From a checkpoint of a small mixture-of-experts model trained on Wikipedia: 64 experts in each of 7 layers, 64 SwiGLU neurons an expert.
Below are experts of layer 2 (counted from 0) of a mixture-of-experts language model. Rows are named router (the router's row for the expert), down (a neuron's output weights, with its number) and show model dimensions 0-223. Each number is 500 + 40 x the weight over its row's rms, rounded and kept within 0 to 999. Numbers have three digits each.
After each expert's rows: "comes before" lists some tokens at least twice as common just after its tokens as in all text. This comes from a sample of Wikipedia text that the model never trained on. Tokens count by the router's weight.

# expert 17
router:518530582530493552510418583557493457478521519520483568450500494533564493605469547503543518440484493473506488501486590475608471520478516552515504560571534505492536464542515471544503445506594524512459501559506534517508433541494431463477462495489481496539537521518495462511480523526521499516465494509498528501481593513535476423507469442527441530494485433574453477432508507532473491478507500439421483534513512489427572452445499475511489514540571493485508467542518540581492549526454491497489550501517482548456482557626591520461461511487481548491517492476529455546442522554507560459413472491504438488482538544494529502530530415524437504549517549538565457454509528489516532495485
down0:514536457493482441468485507467446525567464423520468528553476468504573422485530460523522463516510508517519520502472477539469517543513508479528512537489509515475472448486484519568458484599478492527495493474442396568484540535547528543561491537548441500468508514518404466494540561531491572528475518499465557448531460457501475483517530450476585464517522503444475478539573535407538485530534489547566549550525528508477491421532487515508425549486478525373478442462549457481499511467492528530538479463528437517443489550566518513461496516471464469511515449457422499466545480470473507452523550550483458506490552485509456485487408475590548539560429529526481486469558523484429552531547
down1:489475459507541517487495531495526498434418421531516474536526480465465522555463515436542513510573491498476431533529520514508556513502464455507537428503442426452485502563484484496439548531527501564517466440508463438547519461595493528464455554568508514609555486463593512449502565462455467423492521533487458526456583500491473518467557530539532430524517512493470513449532522459536501486516451489498545553527498554472592421521522467560529501469536500521497501507508483473420495507436550518589509477468534524495445544460503464512546573463541507485518513474486536429509449516544519471502573472504460498459464482522497401506467545520441471552502546483516531491525580554443521532437
down2:481476563585468480528441493464549501483467484410472513538533453537576553466579486524451533537464497407461498544485436490414504505472490521551531538536450452461534426483483490530480491462602486470454383465397532485477468464529479489437528529498507551522495479497498455536463508552491513524507540474468500475441516539441520475472541489509507473524492582532507498464467457443471464469506482454500493432448503501538491480466434498511522454495492573590466510500530458534520530493551571435537516473452504497418617472564540527487437483495534386514518475502512505484493445541404481491498488432480508487561496502499518485488448512460520548467530511516521530507488597513481496466506
down3:453536507490480539487449499487496530466484499555512497503482527544516494581489411542434529443566497472389564534526504514515474501534533542484509508519500468508538550457531549501469499496546503601464547469533516462557477530567542485404448416479448471509527478513524474514503511453472546544527494513494493503495515549526478497517509468510486550492462479493556434527473487484436494501533488448467545543498510524440468564529486541460581469432592505543573571531515586540524470485492423505512542541461444542578460472515480440528452488472471455520569485469476502580525589524499478612473438427575542438476509438522477533498521472508469502488464451500548538533478553531500433460492
comes before: " |", " of", " was", " is", " that", " as"

# expert 32
router:461545450486477517539561498470559438459478513533482485506443448433501472512528500492480483516465517457484487501487580487545579536421510510553493513538507486561498618472464518601490475484430507573526547571508486496486546500517487508497466514496394454554520539456547529555503527432537536556464570487462515491518472577452497522538513508464442518468548549532486506526467526508456505487517428425471520472553520496477492463552499433643506545476494477474514576428466530549512501558480486507508481428445493515527527455542542489522515522454496456521465476522543504444405474551507498561511510501454475551493561523518428555526544495486534549517524557494506578467570535511501512553460
down0:569559441542508490555472588517551490489505463464525471533462485583476515441510574539425546460497509475484505463530515505526489572541541537561476490480517481545534501536470510554530466503538467506490553422513438460488473440498519539490464473425519503496448515499443512548461436522473494551466472484526483528477530477501580559485452524490594471466505499508489494525521533598589476537481471515473431553570423557530428523467527470475519424414524483516505480499520453472511515493489523523549449446386475572501484487563455478512572548501489496531498456521491416512516461497550523520491545537484527537534519457521433521524503560529442480490512514460561572503439446519483577459564
down1:466527403456476537503451513523522426474539540462432454502496430460537531460564482564499438505521497516569507479548450517498557528482522528469487524458457541518428486478486522540513551503496486447500490472458452491509519422538520522471531528609511504470610462450475534486582506460513466489529504522459527495561517517515489540498442508523469518447503475486396448514485518538474511447486483486446546506502455532509540481420512484495515454505476545511477461548446523507500491549509520514511544492510536406548498516497522531500486482569477473573536497497428541464471454475522417523559512497459471482515513457419564395460530482534507483489443487506462496476540345593488430470449
down2:474465508517480487501570494524434568497474453486505512488588506493522501471477448489441544555541516533482562481458522447547525485530521622532477492426491506482513467513481453533490529530424474517501529489511500565526557511515535466540479540484504566487451473508501500526494464464502499495461484510550485525492404487447512490518517502553459434543478474469543587511479500397494472486442468457492352471452476521450536458484507450519522547542563471504476473548496480526403511454534554579521453505523503383489482513518498503512496492538464486448486491564464439421536491513552396526435497647533544554568497498489503500466497508507507458470514509503540462464553490516515520472544
down3:486455502535520557494598467476462561554513477561480560504484592529459477535537449540441532512473494512446433435514467507432490459546461460466553477553542473555549481539507481532530544523553520463480460622549563493509497607523558463483546528465462524493425513444487505494539501507498529548492530442516517540450435419435485460474476544502478550479461510470512557494468497468455434481546532513465497528490487527519495502498480525477520547470460495479512480502510564497426468458485518465482528496533506526574476521565470488574531502483546535418499513514585508453485546534490518511529489485601566503533465591504461497569521496477418507406555467531553483492471584509501517465505
comes before: " the", " a", "|", "-", " his", " be"

# expert 44
router:551475499488522481509452498460508482431538498489548448434449453556542511476536478453457507480522527527552459549517467603562558495463444487503541497504529462464543549501487498452513439489574559528479488520526507567484536548485506458471445445545476440573546565506502571529511550485519551549513537522560535516488569554549463474534550521461544466540530465479480466565491450585515480511602542468509476512432495450513448468518530559539494513486604488542501486528435532560480494499502459485464571488513547466492574456536554537546513594473530485507490480482472438449472566501412475552450526528483461439522485482532487536570508492571483462458512556487446526486503514508509528417461
down0:512488455519532368513520446453568476536516494455528476587570577470482497562529472435539516500583460490546489514461520513454511538443527553463563488449529563457459449526509419484460466489502484500502516493464470548486469505557496465493552493528518468460531531526546390550550525491582530493492515503462582566500524520472445473485482482501422532520480419518517533501525511464450481495498547483463512552502483447535542487570485477513442497498513521508497503485495520418488461477489479508465447507559473488485487558609523522560471522584440444548535475433503504470453499551476500496510583530483500457479521487527460533510499446554513553479517603410512543493533502461524486592522
down1:451542472500607482446472456470549468504434496508480512468574536491535461569489530492545478469508508538554506495508453471488506503491503545484457438449543479536528461509507574448537498549520509544479477459556485480506554462534379506524490528502504447555486478497464550452450519474465460579487489542547487483452451466490474559421432452486519488491512461541503575529479534492431497518459473540498523570542528474483512563569559525533492550555489441413561423523489541467482559502512510534470527523532453431535487514469475530425468462481516509475547608541517523509435391451540527425542510536475586515521573485498499468454506499532488510517500521455458541468448488415496506536488
down2:452501526515469495486538522426490461492508473573484547590513448542489490475479454449466487478518519516544505436474471517507424544522509508544481440562455496505492476539481477503425489513496495467461487556485552546444490496449472513576446498483484578540483482448453525569486381546511616556534516513495422471455452497531502548536503493426471488465481493541496459429571494498472458488532513547599492520509499493471513603548539490502490469473548515550484411490532542459529524605452491533517503517511434480598546474494510566509579495594476496500501407475496497498468503444432510482443488510497466526523500452476565501475459459515504467491551495581571499479508513467479522482527
down3:511522497494527487553505477542505583500459471491492589558580543497504539521440519467566560585524519515502539450486518501488430511542457484562475518450539459504508474608485399533539488422462453576515438495549591493442508518480500509527461532465423478445567571548437509506526543506530439420551497497520476508502528483450438513579488526497505509476469461561523466448529544503445496514495505477518527576553521455424551564487461499504544537427471441497474488522512527488500528483466469463483464486559469524527513519565555504526541545468490577528468504502499399482451493532508524483528551487537470554539549541567442494509477452487464507454534548503502522560478473437498533473547
comes before: "|", "\n", "-", "==", "===", "The"

# expert 34
router:555492484527526567513531457421560518444501513461481559528496477450524541496543510522547431510462427528544551499516456531568547488382508498536468488547486489497547518475474439536584485436499476527543452485495523518457520534539564511527459535516428382491541504459478516512504477464475473539423580454474490449441529549510437442519452468497436523563552569524476502501473457497411539464535467544564566476535552571526535502518541533549447518448516436452483541491508518468506511502480485457474515510430473532513472482503481513526512537549485523426509513499452530447503426479486466529571456470471546484508540487526460527570422506449561490533534494521527514571529526486565545453538
down0:532528474461463433443465433422501447480488515443548517461627482493579492506547479505478385507576463509519571477474408480505453564569540475498512475463559425431484520498441534456522571499577474525566507468470517537554528504479546501511477550471547515477494493464511523461500485509536528475514532478522561512467471452494450488544461522475515498478510487582460500467511459485507542528490447516450509504486507588534488517538550516479442501511526468551465483535457454444571520454506460536580487597456506451490514495476499530483457501488513497503510501487412457525482502505486570540505555450472553538553542480426578427521496523512538520504534520513481534515539433511613552499483
down1:490502467514423447480529501545525469501505492423422473540508478462473538496513462548402467521519413498587469567506483532569450501548563523494502456467476492450519501566542414487505541483477535489472555528548493499516530508445490514478450539467457481485562548566438451424540503528479510441469495554506551483506488377584454564529502464467520519500480472508471471538539531488509501562521431434518465519547479589490478488510496541497500538602472544433442538522488511476533560472461547524504501576501546548483440395484488507563471462439485447483492509503513492458554447511509470454476515516489442544496483510441491470440526525499514555543489465395546484499467552489522507505472
down2:505483499430517467467439558482497533482556451532501462480528497529504511548534575505509491571485516478490553471445501507494434590542470539460538514492495618498515580428452519488442516531461478501487517514595525417567494474591559544483445555471439520500542457555544539518594481538503527564503557465531593524469529460489488459485484469511454514512439471452481496536475494572495521440476506520528536546490534546490498513542503570507511529481495653558468487561454564533528479482580472523469502495478512429544554439467446506429480476515487474502534465507447473498524493487447558522484560534501441502538483480520517501521583463501539528535524494491542552512544496526469534494511
down3:520405550435492576524495562515427441495460547457488486462465469445530556510508452530478529506496565495503522522521565511494501461543537497480506449509493493492538515477519526559482487514380515530501482477533491591538463505515472508526557453518449480480485426529509557513495485506540559501425521505504531431451539501446455509540486556480503579481524516507514447533462512506493553558531444533488454525455575492523491473467468538509541516499510522434532515503515475536551525546417488411575472445530487460472552507484541537498595586498531481541499487521600440513576537478480457485500506536554564447550471483469489567512458551533480535529485563499537502445620445565494488453514
comes before: " the", " a", " well", " an", " his", " their"

# expert 58
router:479503484499544490515509498465507489508473445560530421487521563421491501416539494469446593419493538497502457521440511492567530561498471489446495502458466464522394463479482513514492458523456469488504493532514565495512588504529477524519546478466476540501530503489485473496510515534556573488617499506519440513538442478443465569572543542488481428457514540526504484491460496574562459526525595476483414474524501494468434563626574481481485555479445514406511442561526486520476463504550510597580475476497586485542553501493530482534565446496442447522498521483503550508484517483465458463505538507451532534531496467480461460465493467488546508490475556505506519520539483490502528487503
down0:532532508546485539449465549504560573497500506510497572508518514561524540485501422485448615546501498470508493498513413450457500487482500505482521526545476550512489581555463520471586470584546479504402481474433516471467540552495496520555528549466473565528532526467489506535512454484404542474516449491383540479495515411504501555521492457462552550560540472458508493505514501493523526501536448485496549480496460537417486466495516516469495449452521529495511532522547435506453476556484507518507542537507606516548517521509529494501490526426489485488490526542542574468506456515457500477478433525505498545506525571585486581502588497521544420522566505403534531533514490456472513550515
down1:435525488497519551524540450484505545547452497472510503488571420522451454519565486446525543482514518574487541528453504519445485450466452554462542479499541544442546510504548474448599451460480566479509399465467490446514534474452477529397509491519468468527517485481552470501516466491509516505518497552536506536494498556486528598506463457512538497424513461533486505552502527493465541478514457562558510511491571535430445480491411512429457490511445504540536479582476468573486475549552543484475530542450428576517547511516560455508454526458467559536561522472557518523525515525467541479464508432521491459459535524450441445452492474395533469545498450511506494513537458435492480512453
down2:586494485568576449454454440494490467527486506567439464510482449527475529520536526568423453494521543507504536489464521532546468498531476465470569473543549490502512584464510586441516472410547463591557546470506500520522511538462530501419526491481467572560503501507493502468528469446478476458497510520507522469560526465519474457454537481556539485549478516581484493535474473541463506576549497438498557540525523511419465510503513526522468527428551547520501503498521579498490490512437482464494470433447466570542425518508506482518531558491515603505433499502533509468448498489427562585516505516528492517495452490465546554473520496490470589467517478447501558591489514522526574533530
down3:489518440512525483440482482476485532494517521483452476511479483558493532506578480410514498584442491557505602464477453480453472485472493484536529638514442496517495506528487510488544525485502498408521545500509515400548474448503523569555447524472453456547557492551454514462469491520495507539497498420516533492456471513485571487496512406505507530543507553478545451501473483512528528484537584527553522492443444571515448450426496523494527509467502526504525474498478481511437577455448497535547479480536506480479538510535522507419494576527469490535490463491385497503519496527529455443469529483434470525500511521493527536531524518555576480537546504537501611541408499489591462545528
comes before: " |", "2", "3", "1", "4", "7"

# expert 45
router:503481475533582523477517527547510544523578459432521473476499454483485496489488471448499489482544547497450474529502536497553572476456500456484495534527521569521474456539450576557470529496509478561483529550483406459517458544476555531435542474500469529521551495496548529493473590500440513457556519486465404484611460483478541532506537447537500429453455419444431476514549520507510507458561508524474508522555489509465546513545532492488497536534423539495460416533519547522527483500525552547518493460524476500522568538509496542432506526521543457520449454520440541537490519468513513523444435519553514472449502485485403512431566442514462474485503569494456442423423567447532489513530
down0:501514524510501490467473545455499583477501486499439481520442451447424423465478479483499413537502596481486551498474488507545538474510490448457523482540515538538471485475492515494504462449537550474540570470531590406444551506468497446437495513415479542478493508517447437509557430436492446616440504475467545536519448508502476452530512481507473545501542477523509466487512471522497462569466448532558437474472527507473508533514467572498478474501561521484457509471454552514497509468485467452564447450482454564438507449471465506521541492560562511521503502492465608431523494485427470492504486502556489503501507478460471549502494532440438481488434438411586495525526574441469475525504
down1:494533538513545589586535472518517522495456393494512532496505430440536556491605486448564481485494512569473532497573538588580530515502474530516502500505459564522472489529479589463522520536520516456549532531510556543487450444483547555575537487561493526524499486457464471510486544488504509402502507522492427470466512572559471485472563478480509501560520499455502494518485423505546537512527491511500463474494422528521504522512511533475540510459466520474500502453534494526509539461534497446402520553448542443551548491480541546490435495508512472516519447554443528551496451470558476505417465466510541483567474512510551514474536541570467467453411485487555549490544498445590463493529
down2:482478431529470506470519477527538498432455429487520450497568512570508491512566466460475478524516516493509534458548415474552554568491536458452542467491528424504432515537524500417477430497576486518571484457496546455455501504517437464411483432510517476532535520489555439516473495546557443575541513542496540520530539536574502506495496560479519508593504483515492480452445388534469534538480488459491530538472524518461575504490396467527471503504530497528484480519467511541527397442472486533516547524523452500493539501490436469514469545465555571476487515508474534375467537568468520470516541489519440521523451497469501538491458499457513500554482440472514531454565516526447445495488
down3:572385517407538450478478441408504451461469554518489475473480532506534515553465542498487521467482481506510544457523507556511517555453469485525539485496444458515436565512510519463504488506527518486511506519451520526404454588420449532490456496623515528476498468461463479499500543528494506473544512440461502444494537515415470405510512542478505436498538450576515487523560438496447513481450525561546459520491499502502516512500574534481474530628506454549582509473520464518544467458528475560512459520474445564520478471557452508497542507493509524518570519476532570432571474519510548470450485488498539528489507486457504486526509451464529468519568449510503477469568560480456522549480
comes before: "\n", " is", "The", " The", "==", " ="

# expert 63
router:440467548545446509392585506462511488494522472567513462488571496466549443455557509467501523471531542516516522504511445500484539483451438491544512438504495536477484448515478509462511433532516490486546479540494548473510539463488461450536488489437526485520475499520490470465426502407479507456480559369463469527546443417444575542493516477552563468522487521515553476486494511506519488513506450413457525494521451517588487491536433514423532497464556513481472485530563459490485539488528489502492473437477490484480559490550460473536535428565457467545498457458541548432487477415529479528479499540556448500466432483473458477441573486511508438442486449457529530546566577512467491553488
down0:410484507530553477495447537505587460486514537552461466492543462542492498507541593446543472504519527475384566528452496484473516480468514546550502502467519553467468579462491486511477445505513503458458545437534481430508527483544513499481451496491484481496506424551550451452491528490576470508515532547520490530474512488522612508502526572441582456539531438473475533542540426454497486443461532516461429556516527515533506423455515518476480464493547472484566546554522488430437521501569579490470485499477506507435507453514406506494501523484450532539414497482507514508445448456462497517549535548500466501520539468441540542506520499481595522532461477536418559494441529454515483509530
down1:431548518435458479448554481452408561481461466534492523480599454451483510532539482492471530510481507551552502529453589442461455472503491525443462473501474523520521466461502464478517420531451556496534533536559517446544471440398477557514526498436550510493495501427436616550476520532486488535510546535549484546570543520538494509482527465527487507519480462513484533415505530534457503546498567513489515488518512431554480459556490572528501547529472493504408482450459430522509486543549507458485488573522507413549457553505542546463477408534463530458532482477475477530481519442552487479486486493524505539536525514467437520526481443495561477514561573508529535527527466478523551546535
down2:499476462480520571500467458539492588511508555543554502510429537507468529437530464572525486510481559436487555535564480494511473532485502489556502464564428523519527480476475460484515544533443559491496556505496464574513525471538513537498516482505470569543491518389482521478467501502538524475542487542546424478497599551421533443515463568472536546509517524467531550535466540522461468497583514498422426561503539506510435496417556471514503556494538506509439441467435500467514529543462539507536511507488452502506470544441567516483500496453514443441595503430522464506509502440537449459523555479495473542447488522416564485430499542497481467488469491501417535542456466472557465525524
down3:532528510477489501496574460515411546513490484437490505494492504435467557472496485511489580458518436437606441519489557520505505529534538451469520492536491429495504436519472465581573489486503485545518464535538492536507493491465511552535505510531488502521430506492452538542453510539501520489479477492511453494514483543479402545532493435531416560471463533511460429462486592527518567584517491484528510479540446488453447482619453492479504506502491537530484440506491510552532506469455467541501514458477506467468485515503588449507479525541520502506540555472491463546548540527579524552449454408508419537475462507516475508505524533436398439491553536412542445544500527521545550482443
comes before: "\n", " ", " 0", " 1", " —", " 2"

# expert 52
router:518530427565514519583514474432471440482482512531485413454541484460546551517544488531521484506444473563496479450517437491475501474472506533459503474461480513514464515534428551486606466436582468501476454515509491546489523562485467465501429491530451441533552474548528569570492518398579517472537495529448496492461484472553436477500436515460492543528509578497540449545457488443527468476497554453499483475518528517542458491535469522487494474462599516420550538519502545475471458551536461420495585501439574494493484471453546488562555496501522484484464439488479475426479508481517447511582512536451526495551494521563553496471446436468511512503460514553518491516568476490441477509536
down0:458523553474495518458500489482466501446487531590503465522549530473467533518532476462515515508552532426507521455489493468520468474506550549455430555494422538472427413459528552485496503467476506509550470478499544450514584549509539526450522554492488513500448493452468421542473511430563514554428543549506556569479474511476461532469503486521518411506509432525466551529555447444473501442473539412442424407537498483486516570458485452507475530553472495501473553511522496478517517485556519531514519558548544525507425467470481590461526441427515436413508529437488497541458481588486575567537497497501506464444484528593489528502509541454446482545505501481486481482480506516469522503523
down1:560472497542445511391495535539444419516577433485402575475476601489501527517529513554533556442518478494495589520485527475449440530446431470470485515495435428485510466504393474553462485504539530587478533483518540550518510564437534545564498501479412455486491460549560446489562464506503511514505489467485433529473527470491534440432533501544557430553567481588482526461552462525567541479539462462517501537495515495453483479494544520471427557525477526462500572557486522512464459521463519508532438454525518480475529537523522455502504542513514478537494463442522471476473516541481509510520483528521487541491504487503412486423524449530498518480472576478476507469463502477492523484483
down2:509541460501484489590523504537519501449527505501472540520470556439515557461519523563587465488447519520502462427597517530517512536467516549474505492505495550555510590582536467509546541497581542488523468473527474486511538488536473481489471531621523557506517516462452560413569464508544482563452471493487474541524518495477482431547450541511485487456501457534487522552426493438520541436499506548447497536515472498593585512509593588518482587502542504463425498466490465483509501521508479512461499508542489483502462477474446469505489395504468520494518477472480489498486518528471428492519418472574491549406489502582509511457509527482429528448489501509489544559469461478512460454525
down3:518466491451490455512496481533510501484503533495470453403507551539511394529547456474499481454423451471476486495478494481487582413506539430442468524498427553516564540436527513543541543510483530450515524514499508464505589510454525486507472480531546538501485535383530531535509477522494469525520553545451555559462449520529483508453462499510499509438511516500468549521534413525426559591497534483465509555532495550521518518508529520511494511535430475436508446550475445526462563467490525493566508516514527457580388428511466474498535479483515446513487551531557503501478476505533502490604580512482564499416464498512429575482528468499514461513485467462492544498515444489577474451503
comes before: " |", "+0", "+", "+1", "9", ".8"

# expert 49
router:579518513514513476507500423483537501557457400507457499561424510488508502455601480469517513533499573593536509468516525523500474511511462528516565461511533529482498555464497452402512472545498455529539532542567519518418532429492494501606514491483481522498511469488491509510519406450521518598560479475443502530498471505535501581483542523469538478562473481481571523581457478492509503500530525510542452579515553531576499522502500504528499514469533441529553529442474494461499488458577497488511552493540515474532499405425497492483477465487518425535521470494475484426499516460500504511534516473501502554520429513587513516479507487520555516499465544512392570488435464577457431496492
down0:531543562534523448567508524536491496544479436479549538449452435559474445553534531493493495523453505499547541476531472528466508448484489472548401538585472474534561473515535457519450516548465521497535540538486526456488557497525549450533426459420524485446489493502516535484488488518469546521504528504495424575488503471533486488498470498418472578504421483512415450481481527554480525520524503463593560502454481565502496507486505540633492476407513474486500495488457463546485517572492486511474489494486511525447497513477581595485520565492577466513490492573470554443461424456512508510520497506470575458521447531491495537463563512538410449496466528454485528441531520537472526519530
down1:493443433505466461477504532456472496482509479468435480523563474467547556553494473512556559439472463590513509470517489508439526488545485517474460518474524542497549514559536524518530471494489449539538566462537417503493505515572579484546439495453455453477444468512564506463488449464516525500501515537534502501514500463483479531498510512457482440501487535598481476515499479521479405448497553499467517521397510537463523482563544555536541564486481550533503485483497512551562481476470546468527374433536523582490497426534479478545501521523501522472439472413481532419461532508578470472536473540366444497469513470539490537498508398525510466517472541494523515523455586518489470488502
down2:500485532507490505540528485436466519518521521553459497444499435475560503551556496533465487475546570495458485474490494516446476514498535582496480550457562455528612491470488478529506476503573583481537487441475469490503582474491567508451486491447425518447487488449486545508612460559565413562511588458470442503458503565539528446556559532537552513517507423500532527467534528461480477463458483494533482479440500490492568436514513486496487517471550495541474481530548508525524428557441455507494510519547506510512431498480539508509463434506490546490472509495519522403459513501505504474509496502515473558482542559483542488526449546480521515431472392514537528517548434497497536371460
down3:560467465533449551481446597567478454577524501501496505525540478456492548491472495447487467467489549442476567567461530556608512562530552450527538509408521517477514429444423474491482519480504555489518556471488456466521430500493485564533532487460467532517536604537514460508478543526490547402464471514539544473512491508485477468489469390538520472513496484490520442468484468550499528507488475463447473515557586474492487529503480492514509508471490482442492467425461466549493488448471509453517457551490463622420460533526545489450581526538520479477485469477540422510452452577484456443441485559515501482465471470505537535460452524512495459534529553492489513490484507538504556540529
comes before: " |", " to", " by", " in", " as", " on"

# expert 53
router:472506552541504458490492451399409551487541532500466540536452453531527509556510462484517489520500499433513510456524505501495544406518483540521507447439458480538516520496518494524453447557516520451416535522516489469440517488531488527434425542470508417458469486544519504524475488443530486521467467462491498452438395455501466506506537544498481528517490464505481503498445535465471484430433442448452503566485556457485468496448560472569479476436528540516528405451478533529512463440551475551474512521450489539449465509441572507584460473571470473548401496510564511444549506482538564495616489445515446477483467495507544544500437506502551535474474471544476548487534514537506460500480
down0:480520522499499580511597545510524533509496494524505501525543533524518469545493537454477477493483503467575603476503448478503486515432465433532385450529507473531527468487526479539541490549510479514534471584565507459452514562498474465498525492518498488518526539446555527505476452520478454501465479526500480485494487482481543463476617562544502578465524494516552469510516549532465506475510564498493531450503420463521543459541524543527519479533547510490588537471418505453571528483441454489557570520547499458497503479547529521579478435558514499471614489481520479557456474497437480464465493438573544502598464478480461557507515515495470544503504510587509568527580449488424520521464
down1:521496465498514479485523456524516564447518496526541551539460432502460507523458416507502502542563582506450497523529482479503453466507474491539486533498510506537415448426525519501542545489456509488457540465501511482419459552493515458486448483540452466545505483494485571460508431449484504482492473520507528548441488545560493467482537478515498551534509509527526473475485446532515463422520414500557499458448563482542532476512490482478479488423519494506540513447431585531528463517450447478500476502490543478525485465481491447448577508536567509516514467460555605465577451553413412469477528488459469506506550488547538560536586628484511537512577473494571535528530519455424519438529
down2:496491497497536445508501499552518446520492525487516524502559471509457484509546441497484443427565446490526530518463519542474536555476606465484507506568585531454451514521539557452456529489562492562483547520398548427499508431540539504484461504536474493448505435564506457541544541507458505494513514494444460484451504461532495497492468495463486524478513455536451518466500518562505449441570453491459510523468523544460533483449484553508447461487469578568552532424522508586496482482478419532503565539525574387470497475446554480427428471503496490586524472501472541486545533531535491541512516406474420548546525465504539534504512533516478495475504532520496475505591506533556455492452
down3:538518511511481528474577525562479480590558529495478535485486465465579559505443515539556519454495511505507508484578501470520607532562562473597533486547478510502515493523524528442567536467535585554497461426476468540489470445529506486510485500506459516483435445443489442446455488512483463484449459526471489562495519539550550438506505573491500561517437466446456486548561550559509491458562501579523493525546466486433533541504510449536458452472516455481488454482490497423519504507484511572471533549540568601473527552588529465486529517575509512503481499556476450469522483497489494522488489512530438554440461478434532474518517530469526491556425466462555474516482569522553474528500
comes before: " the", " in", " by", " a", " to", " on"

# expert 25
router:494531577572529515482529525447482523594534551444477616474512514560473565538460486507440504480521554496542568493552504539456584491512594440521521529492564523501511456581467485497482464548502507498444440538498475480511436580486464451509428518504504513493438505489457484458502579497508442516523533545527500490526482467453566442463454467520472486539518516518470539445547559512518459403453469471457496461487477562569546537506472462555474485438549517543550472491492554480499488502459516460491489568429525533452455587484580490447525514500490469449434516525494521446523518505501581571484460478523425460492521494514524532530443408533553508480507502560531464503498542501510515533515
down0:515465552519508462460535538581511508493544470535518546400470474531544487546490491474530515454591502464524548504509553489505551464475550523460511489512525498494494489529480533523431441522543541487522471467495504471494401503413483520506492520480543493468491520529480436549487466502508528553479575426434427525515533473475529483511477451499559440465524485449455531485501529496478462536521452480487479571555553492476551526528482497489623454547475397451433484461534438526416559426450479503474480501498447529474508520480529486434518517538513524482472506544521490419503459532528581457505512541467456531453431502520423473415506520407475500487563486439471377455486534495470532517481
down1:417456485422469454521469456433507481463438502569491469462500560469549481432461460441537612483510491516583566474532471412530521530495498493448523524517429489556512551486445487563526517550494499423491472552485514484500546517557531491521519529549498468477533489489505497574490443420515485487463524478430471484512526463516462502505504558508546530509569575454545492483454483553552508535448527478549467568439461534536517483497495529599481520484475476527495459486536543447520492582525463537492446473485473414507519441492498523452562486526537450523511474476511518514492536455438486609488506486548542459483477464447495539508519400423520551506486517530471472502570516578432523531479
down2:496556431502523503512474481488513566454510479435545441542458534425475487481537501549455442480545482484454460505495440493440452451528513483522531456486479485507534501508490493519525578454495427500523514469476485469540582474553537504436540452519555457545552476535588494445447454559494491500495518497498577488468519598582455484435502524543475549478430536487519495596459425463502530564566563545545480532478516527542416488497517513467489481474514502452511545482447548541532471466480485458450475499480502571504443498489516524500489514519566512495548408491503528631550538457506471454557487494498464467450462476486500513520517601579461482500482472567511538541477448469556478480547
down3:543519489462513523524578485514468535517462577536497452545510441524553558463495551545470533515520510526490395476509487469493523538491453516489498524449440451547480454562426484586598449527576533488398509514478540498443606510478453494414529518462484463525507448517458531537501466476498509479557496535478486513435577474518476470485472518509454535540445503486423513490445478471489457487529521513547479527470460508545524479469521498535446522538488444464468527458491466549494497438534499488558526545460528482548563404493488451499538554430538487456527468509474531464445493504540543526521470465524400543535479479502510499514540485514534451562578495552497540554489549450489574612471
comes before: " |", " the", ";", " was", " –", " for"

# expert 59
router:536506435521481556569501505416554478522529549535534455469472524490468487539532471485477493529470531508553491505548479511509499511469505537487452512466481413485537488545472519452494479463574504524422515478549532503417493573487492465462467494494404468516573506514537539509555588428520578489559529485475437462514441520516517520514554503466527475486465599470529511505506489489537457527528511447553450469514543484521495560486528461495368527509577517488567505517489543552538458507523481505550577452477542436546538450505550495477560542509507449568457422435534481445482492486446493531510523558463478444545473551590522455492423491498565490505429520505514537465492575480489480426501
down0:556495451470571514549490549425554534467429595499444566544559498483512499525523489496593481532501464549535490541545497467475541536557464536547492482484505472440378525516467472491548465491470424496475501384504457482497484521512495508510532556496469508562506510442520423552520542566518510498510471488465461503527518532556509546518474520499540473514556514491439469564506472537480578502435509548476492478478458482475506487537451526524496509546450474446495544581526454460473533491484552506471495497539430453450523468521507449498530501561475538533504582498523549489466548505490467517588454475458508482545498505516511470440443519520585468460552569541568525471414484593503411502462
down1:574527490481489461565424523439581483547468511466552471595561504515416512519498552492493518491558474532455498503521528564491484517517499555562526534498439508500516527447475536551465526528454412518585436468504557535491449525521497499507474517490574542519558509529488534468532488534464527469503512434550541512448434481474515546423465550538477541513380512462475529503529536491485462524512565469425509458531490481495531510502496463485492546548513464483504458472535523506501604524519451440496458424576450557437521485475505477539546552524474590505464480465478535512491427441489504502432514542524547559514522525551494533564557528540552489463501579475577473478500539506448447509540
down2:484518580469458540550481437521465500515578488570472427460480540468430508549487431464415415535524484492589489468474521446424511447560487499450502536504532526498542463540614467551566455454466496569558423580519501517568464517485498468528583474460436505456486568440488474519484466488491546521505584544543525477451567473488457472467500442484537500484499547423500507478470479517478499471468527415537480509480479492537528462544420493503505514442536449589535527519463509466509477468493500499492547499487521538489527504425523464454524479452510564463455510473476549489470436514451534503492520489549479448452462523588452492486477560536534495481511450513466463472479512475493525433477
down3:546514515497490525545477566575461573517498488495593497518504467477514457477470521525519516502469500549550486563537464465470463485493482517554551442501521506443514475476535510483569477496607600471506476463429536442513472554441429500485455490551504473513462528489455449490441514422520514503480489462472494459471564545503491565528471552508513469410530571487526525506505496478558427472521498459507461512510505486530518621531516559511438464514478535488527508456510530549527546406607538476527486464515539498591491420496523578468511484531564479439536503449513595548511513525470538523551445517469472521418509457539539512546474546538519500529508418474536560522487568467503490504490
comes before: " |", ";", " place", ".0", ".7", "3"